Below are experts of layer 4 (counted from 0) of a mixture-of-experts language model. Rows are named router (the router's row for the expert), up (a neuron's input weights, with its number), down (a neuron's output weights, with its number) and show model dimensions 0-255. Each number is 128 + 24 x the weight over its row's rms, rounded and kept within 0 to 255. Numbers have three digits each.
After each expert's rows: a language model's description of what the expert responds to. This comes from a sample of Wikipedia text that the model never trained on.

# expert 50
router:133157136148206144126147131117141103122070100106126084102119100154130157116155082104142153096165155103105095153142114112095145118123124153119147118129117110137130125141128130115105125161146139132061170120122169130141117122072086131136110171099123136133165120117118128127122148147118114142103132144135144131129101160121144141113119141141089144155103149139164117163138126154117128144200129189127131094160109107125091154163130138120108097120152113151107144137127128134085141084124134143122128102088124159088099102118108128119118132142128152150133118119109134119167125156162136142125137131167115151145153096123127152111105134162119152102093062139079139146166109085146170133157114157103120117141165066171110150141102102129142124120153104106118181090154142156091151108123107
up1:143094058117156150110131110141170108133110138123212169154139115128098171166127153121111092125123164093156122097146139142151158112103098132158125088150111140098089151118156123109138096129141188126143119163130137098145073133107112110128126165126126163110142107147129088167147137121127089150121094128109105124078178144134142127139109167136092122144109135117116069106136153104139142098129109138117138121124131134156092116118142118105151102155150066137135123153136168115144160122132138140126107120116148124149144133144127126141154142119145082197070126124152149154187087122155140123124122141126103138146092162106118098113107158154142161114131113152146110107119131125160150159153158110131128099094129114119129120156117147106192112149116127157142108128125139102106134115112162
down1:146156097134147133094152145095160127076101150170070129135113133118144130129091159121160111087110098156121116121122154081161106123105137121117147141147140129130117132155135097129094138059140160123150133109138114124139103123113087147159143127108143163133133100118102133123092134144145108153152090137136126141142116157145139168115118139168103138121150137161112148125108126130111114087123165154128118124107177102142111151152095145139113152096162135146121114107177105111104145079122126127113111133096111161159129121121143104127138085140099203120135141161123111091105195162096126126107147113134140159119094106100165093150170128168163136122141149186128141137133101140152121123134128088124130127066095148132134130112147123106144113102105068149146130086120131188131162097144113
Endings of European and other foreign proper names and places, such as -burg, -berg, -ski, -heim, -ović, -ington.

# expert 22
router:113148092123158141168099108129130149136065128108141094120113116138109157132168164097151157142130137117142145109119101144127149153135158153150082124128122166146114122161105091135138109131129132138110152115136165123116139165082139132174100136123110107113133104183142121124151101121108094165110150134140131131126117126100148172114126091121103123166088133113139142142162100102113152116147108157110154106139088109110158109126138163072151070141123105177093135142137169095061132113158132104155108137121156175102107139110113104134105133162135161186137133065123143124128102135131091148119096140134085152145156130122129123117099155120145149130124112156137150123144177086150130175112149110131155127158155072142122082132131127127158099079132157161128109127118119145112163112102135
up0:155148137091126152104127106168119105151147152147119121093170094162157133130109140120116106128138191161076128151077147114137123120126060178124133161104077121075135091139118108150145120120207131106150147172096117112156107106127140134095143143103140150109101136145162108141113151117137129128113086110115149109142123177122174152104158122123123119156154157135066118139140163164129114131152146131119161113166127109103117120106104136141112142082161126126098169137157093126165129103159109178133105107120145154124138098133113143123124101094138173113129112164144142142134144135153067109156157152122135096134129109107102114106169128161129114118174152135107130122117135130123171129151127149075119124119158132091150152114124148149130134101097144140151143113121085136121118125110118
down0:105150115144114131111103108134135164147145137123127132173124156111163136093149129139083149195134116118144149104144166119112150106171148134099163159137123133159079153180052134114142123130111113152152107145108112107151123137160137147118161126106105112097149125128135134157130136145129131156118145132133156120135137106094144147136128076117151130157139124100124139119154141126183113110099085117114160146107124133141099155123135122081187168114116151155113160147191159102101086147121128093128092134089113148100101147084116123117102166164165130135163177113116098066119153142121141193138133106073106129131116127126092119111096092097108141126121112145124130115113162126077140151132101081124126166125144152141138157120118122113123139112108139125107093094121135127153126116102149
Prepositions and verbs that begin an action's complement in narrative prose, such as against in sports bouts, by, for, as in cast lists, warn, highlighted.

# expert 49
router:132132099116162155107125097146128148122072155125116114104086128138129138166128149120110137136155144123171166084138102115075143142130129188131106122135144159144147094154139108112156172118133130111104149155140132127133127141063110152174115122124083119107141133124117130139150152119095126148144128091084144138159080145063141140147133123116108136186129098135151104113140128140146126131158104134124133117165111089107124117096168131071147091154160129135118141171139140095109152122131146095141126129082115140114119104082121159157146109154139190164108130113174147108171123174144119136106112156136131124105126115138111122094105145115149117094101071148146147131157170105141097134125131112113152081152148074156097113150113148148160132093115154165130141099111127117135134121095122
up0:134109108102134133138137169158152131138067125126126115138119130169142123103145139163131114092127170159170137129120114130106170124136150144161171116142159127102160100144148153121126113081115105101152143123161136103101121130125118143129122149093102143182153184116153142145161134109110124090124060161145112122156128137123119091160146144105116112139098106145115133118123121133102131152137127140123087122116113140144121102117170134094128136062174150123097140103161096119137136161150127083137135081104132103143088142134144157098099142123120128146122170083151099122157110106132126067141126142105121057150108142102127121149132085081120131140105111127118087149156190100109118161111132144130194105141145148174126112156102149105136103133154126145135132177114152136099128106120126
down0:108147061085092113110134147132164129138164135119169120130134134130105083147131136134120122059105081110162134147139132117143125116112124153143112100138146146148189123157151132177125168105122168136128119124099129107127083128121112111132110148140093160122140168100131101108071143119131128137117090169132113113112143127141136112162138099147140140168140127128090101133150082112131104113138105133130103138143093116127131113111143137155149110165116116095151159102145166170100121110190153141113076102149147137168137125147138128162121158104081109141146125149123111153127095083117121116117147172163177100092103114137135135169170178179093133104153104109134109144151093157125144107115159142110148071100115095148133110125138136135146113159124109139171121111113114123134136095143118
Past-tense action verbs and verb endings after a subject or "to", such as moved, returned, signed, joined, sending.

# expert 2
router:148150121118150135098114155134129115149105104128146124100101145165097163127150128132144142128165129106152161144149128114074152165110130129145136121121122133149118111138120119140111111132153156092130165153120147082158154107088151108158102148123109123093164128117144107147153144136138122119101127100172117092116080080103144166148141145110087126123131136153114121163168090132112095132182140161118112103130116127092154180117132161066095107128186055118094088144127145167102114130089134108099190110100140130117081106094141130126104138139114114145102122127129117122118158117109129156156107131126076159128119136131124139069133115146093136108104109133107109129152158123129137109154102135123153122115135101130155135154114127144130129135137118176106140182147191172163146160103111
up0:103139110122131177133177141142132150119107116106129097129129129162142124059162079101138152115159159122110126116128107124123084096165156083157140097150135160163115140117129160108130106105144147111133109102138131146147129104101124105144106105142119141108149107145090086103164164178134099096138129106156143102152149127085129171166109126150136054157102126120099149121137108124104150164128155161173110118123103144147125100132136125144125110123168151098053165084129143124131120124105161095111146157098129132126122127113154124096128169154129138159178169126137145104098133135168134139114129104149142150093144119154120159150159105144139128124089134146165144130118118120112088115112157129118133144142119105129139083169091174123160113102129116146153155119079140087143156140147125
down0:087121111138110142124119097134123101116132136114127086135123164139130161152171133137160128209150141088140116096132142131122097128165145113153161087114105088168116124067132139157164145138143123142114101106128138112129124139150110128113128085182125105169131107142161154089105121139137138145142077131146161129138138114101154089131104112138140100116127101120112155142056101147088093214106132120148088116101106137122113105158131138087107120122130144143154128109097172074153160173119148113110143129131142138128115154109107129100148097169133102146103150105120118136130136112103140110136149115115164145152100174133099121106126136168094090133130100170140151105107123156112155159145136114140099144157145149173130146138117102128095085129131136122162154106162138111118099150125151
Short letter pieces like l, v, il, re, em inside rare or foreign words, plus semicolons and separators in score lists and tables.

# expert 55
router:102159139110162159123135123111137123192102113073138113113100171111129142120114143086125122109164110128147142092165125108114153143114145135128132136187140126135180132133137110169133140136132171111135143121086148073173150116113087124123104123125089131145162115203134123119116126130126116149096133128098162094136078096110168132123125134152100105122126113128173124147163109121118116150167134182136161103128100138113106135131151117071117086114104112119101131146144121144105129110129134129103153102143138131130114092067132157128134157147138183134135117100128115123161132129125122154127076166172102138143122130135094091119101126113114127102102107142103112131142174127128097157164113159093132091148177114195160101153096107123144126128116175168116134130138139117132162135120128
up0:117094109149131172116124126151107136134161092092150128118134123161146094131095076105143111127153116104121150132151123112117143101104208115110129094145158127135130140142160136114142137067142153112079121119174172136127104116122107122125135137178106097117098089090097160124154129133167105110141102107149143099117159138130104136112130147166134141130112153167117136068133146128142131146124127143172125146128108128127117156174099178129081090171127105141116145092128099133100165078127136137108144146089096165138127111147130165161084122135119085113105132145163116121117100155104134133120136128133128118110153114156152158145141130140147119164126113134094157128094126085143130152145113142136116126127123141082126103095123194140126140101141183160087143135167178078139138117132113
down0:079143176135126151121106144105117125111164170156113166134136135158112152112090126124082111133097131160091085129147173105079111118150128130107170159095117149137105120132116134063147113183168094143156152127165111097117152147103155130098102136112105120103112161165104139150133112129108116151103104098105121094063093105150144124117149104115117085113150110134124131135151107105117138161120094163162163113114093098164140148105158148149167130131156129092142128150154163119128108151115151105104145134122131129161163131115125155147133161115114154147155109102170145089127094095127133123141103145112142138134154104150147133104159154104128123105117168138136109141113124122142083082166106135185156072120156154140185112145101126117098109130119134112112129138133117112111125124131164
Zero digits inside years and dates like 2014 and 1972, plus "sh"-type pieces in transliterated names, such as Bakhsh, Ishq, Bolshoi.

# expert 38
router:133166138163201118131143112126119111110102122101131105098140131153116142113133100092138160099151128111100106178107082099117113152107156137119125150152114127144162155151095121133110144156134142139097141125119169110124135127078127147170095144128085092118166137105143110113126140127107130151096156119181154149128085122116146144110154151126104140160144129120158137164120124154114137154199093191115099097159108127118123153139105128130080110104139109140123174124136144138125120090138111113143138084084114143094066083115125146124117133122105159121115130135119141103142140139136129140144127138162106144136156088135117166128126146163144166121095096149106125154134137095119121141160108125085145101131143067151135129123087106125143127118145101109136189128131148190113187124135088
up0:110132133115149192138102160126094127152102124097144129105092159139112125116145113116106147146169135128165117125118138140097123160154116145070127097130130150161131100127078153168140124083142133084112177116171093113148131149108118127122100131140161126136141128111108097153139094145126144156120183090133092091157110144096162117103118126104125082117129120115117134130100128120162154127127147156109118111127132099095134193134089112143141106161112120131145123147121103134130116130103206123089121121166163123117110116111107137149139090138122105148133152111139137106160090131167128106129111132112110115124114127107147151113175133163107102121129092120168143133142115151143110112133133149144138138138083081159167082110136124142130151082087104147150115156082203124162126134083166
down0:152147175153121131105115150123134158140119129133108131116149129142132150129206105124142162108127119105118094136136092177147104129099152124092127130068133155134128171116051140142122107120102095092143137112091106122114109159138156112128102121154159119149159082091159185158132095104185117117138155142134121148164107146154153136140085104101115141105181140095073121108127091119146189103126134116113089165145147132131085084116128121149155108133126080186126155141129160117133092132108145114084123118106125122131121152165150136112126136089096197145147148145145138127126128149151092131149124130152132102133181132132137129125126145128104106140115130103120134140095112084114114139120124143092102114096094131105124114127156119146106147148114121146162118140127115157166108142131128
Final pieces of personal names, place names and taxonomic terms, such as -ley, -son, -ović, -idae, Khan, Creek.

# expert 42
router:143118138167183107098132114099122115125131119111104125083117135149154135126157105132122130094153141110127158169133095111061106142133129143118126107104094158144117122149134100130137097151147148127110115141117157107172132135095135134129101137122068102127135090105140116122122119117119126152134128139154184139129110139135184135168120124118108152157109149157170119127136122131140158146192157156151117116155109111101119140144131118107132101124158136137106122152137111111067118063062147107136159147082128143084111108091156079166134142134100122114149147116155120150149140118127105164120112174182123143108157119142122116124135103183121169121117112148137125119145137108078156125117114140111139120117140086128096132166124128105194125102121099140146160096137103194074130115140136
up0:132126113114137144130108136084114113101090178135137104107132056097134126148099134166102157113123128151105113102147118064177182124122117107110122139141096139092135106118130134121119125129180122106133101093127134097162078168122106128134130129128104162131112111133140108148125118147143156140143152148135060130098111101147156142190109138116139104128136156102113142113168116100065118125116146157124112134167080100118127105127157134060137120150144098131097149112108107109120140130158146105133137128142137128140150112101158171116119163144155168144146121121148143144121122164144160139100089108137128134131099143136131093175159128128105154108103109146137132147141144145086112134147154134125119140149105157168180123150115110068153156077134146095143125106092149150095130082142144
down0:139201138147117150094174149081153145137098101142106129141120146171076119140154151148127148144092142162096109135135130144123081121123130111141130135124100120124144148182152108089104116133091082098118115161112110132100103142098134131097141125113122167126137129145176166143058096095098099126080111151072122102159110124102135181133096114113124144141132152133120167139133098122129117160121111108107150137149119104113151133145183132113137128153158122149173173119106142111158159071147095106070130146153154143131121124133122136136135106156122135115145084129103134125137121112152143138147117114143117116174110128120180120138083115127109149141147152135121129112121169139129127112094152123114106111153153118133149118112149167130082179137091120124110142168080131113166121097126142
Word-final or inner pieces after a consonant stem, such as er, en, on, ot, ard, e.g. "employer", "promotion", "Leonardo".

# expert 26
router:136137132151151131142144127120133128153098116099115118127141151142138150081135141134106141151145135074170128134154092111090142173096106151118107129139136159143144130126121099130142105108115134096115174145140149086142099166087136130190086152105086085123137146162129152131135135103090123178115155128137130148112087140109137161140146136104088097151079127124156128147128115093118118166133097158138143117177128102099108077136133139067145060174145113123101110115125140101104118112164155140170154131089147127122075131111161151110119159162125129131128170121107142117123134137165128159125087134141113127152128139128109124122129097174152165128101080152118165120145171124117137131137149109106101133143149132155109087124119095116199139100098153138110151077128117140121123149112117
up0:106092114126124146144144124130155132144181113081137113102148138130124107137072136149131142190115129135126096092097065105133120143115136113099122122171089166132113130125090092123155080139080128091147124184115128141114116149119162175157127126171104078084157142123116094155143140126121156129106109146119128100140123118123125145107099164081129147156164142180121136131161138125126144151114116146106076136134146113105082142142078142127136113169156113104119135114137128125122158126141087081116110127149122122113088148158138119119140159139116143172150137141120172145142121104108126131171063140145124073132169148110130124126137145150150141127154143128116158131106147172118127103114149113101102098184146115132125120120153129120141119157068132107114125117081145177156126125118139
down0:126070125114072118104136136109152125120113156158151163109105109104137177131154153134120164112163137134149115083113129123103109107110102099138093132094123156148093181141166139137108134160136126106160120101070151120168126134130132137157093123129125144173099090157163147130119130098115150094168164136133139142106124159103132134148129123083142141155137168108123161141110126152127115121126099166177098143119141143120103108150078095111128138157117130118126165137133148142147146159168115146166101100140116126129117088166136129118116108109110127127097102148094106102159116163083109119123157118168116141194122155106094162143174146120128143125102113095146085121120116144131108132114063071138103155083140149144162100144109109176116135137108097119119146125143139096151116123134140
Past participles after was, is, were or been, such as founded, established, released, built, known, used.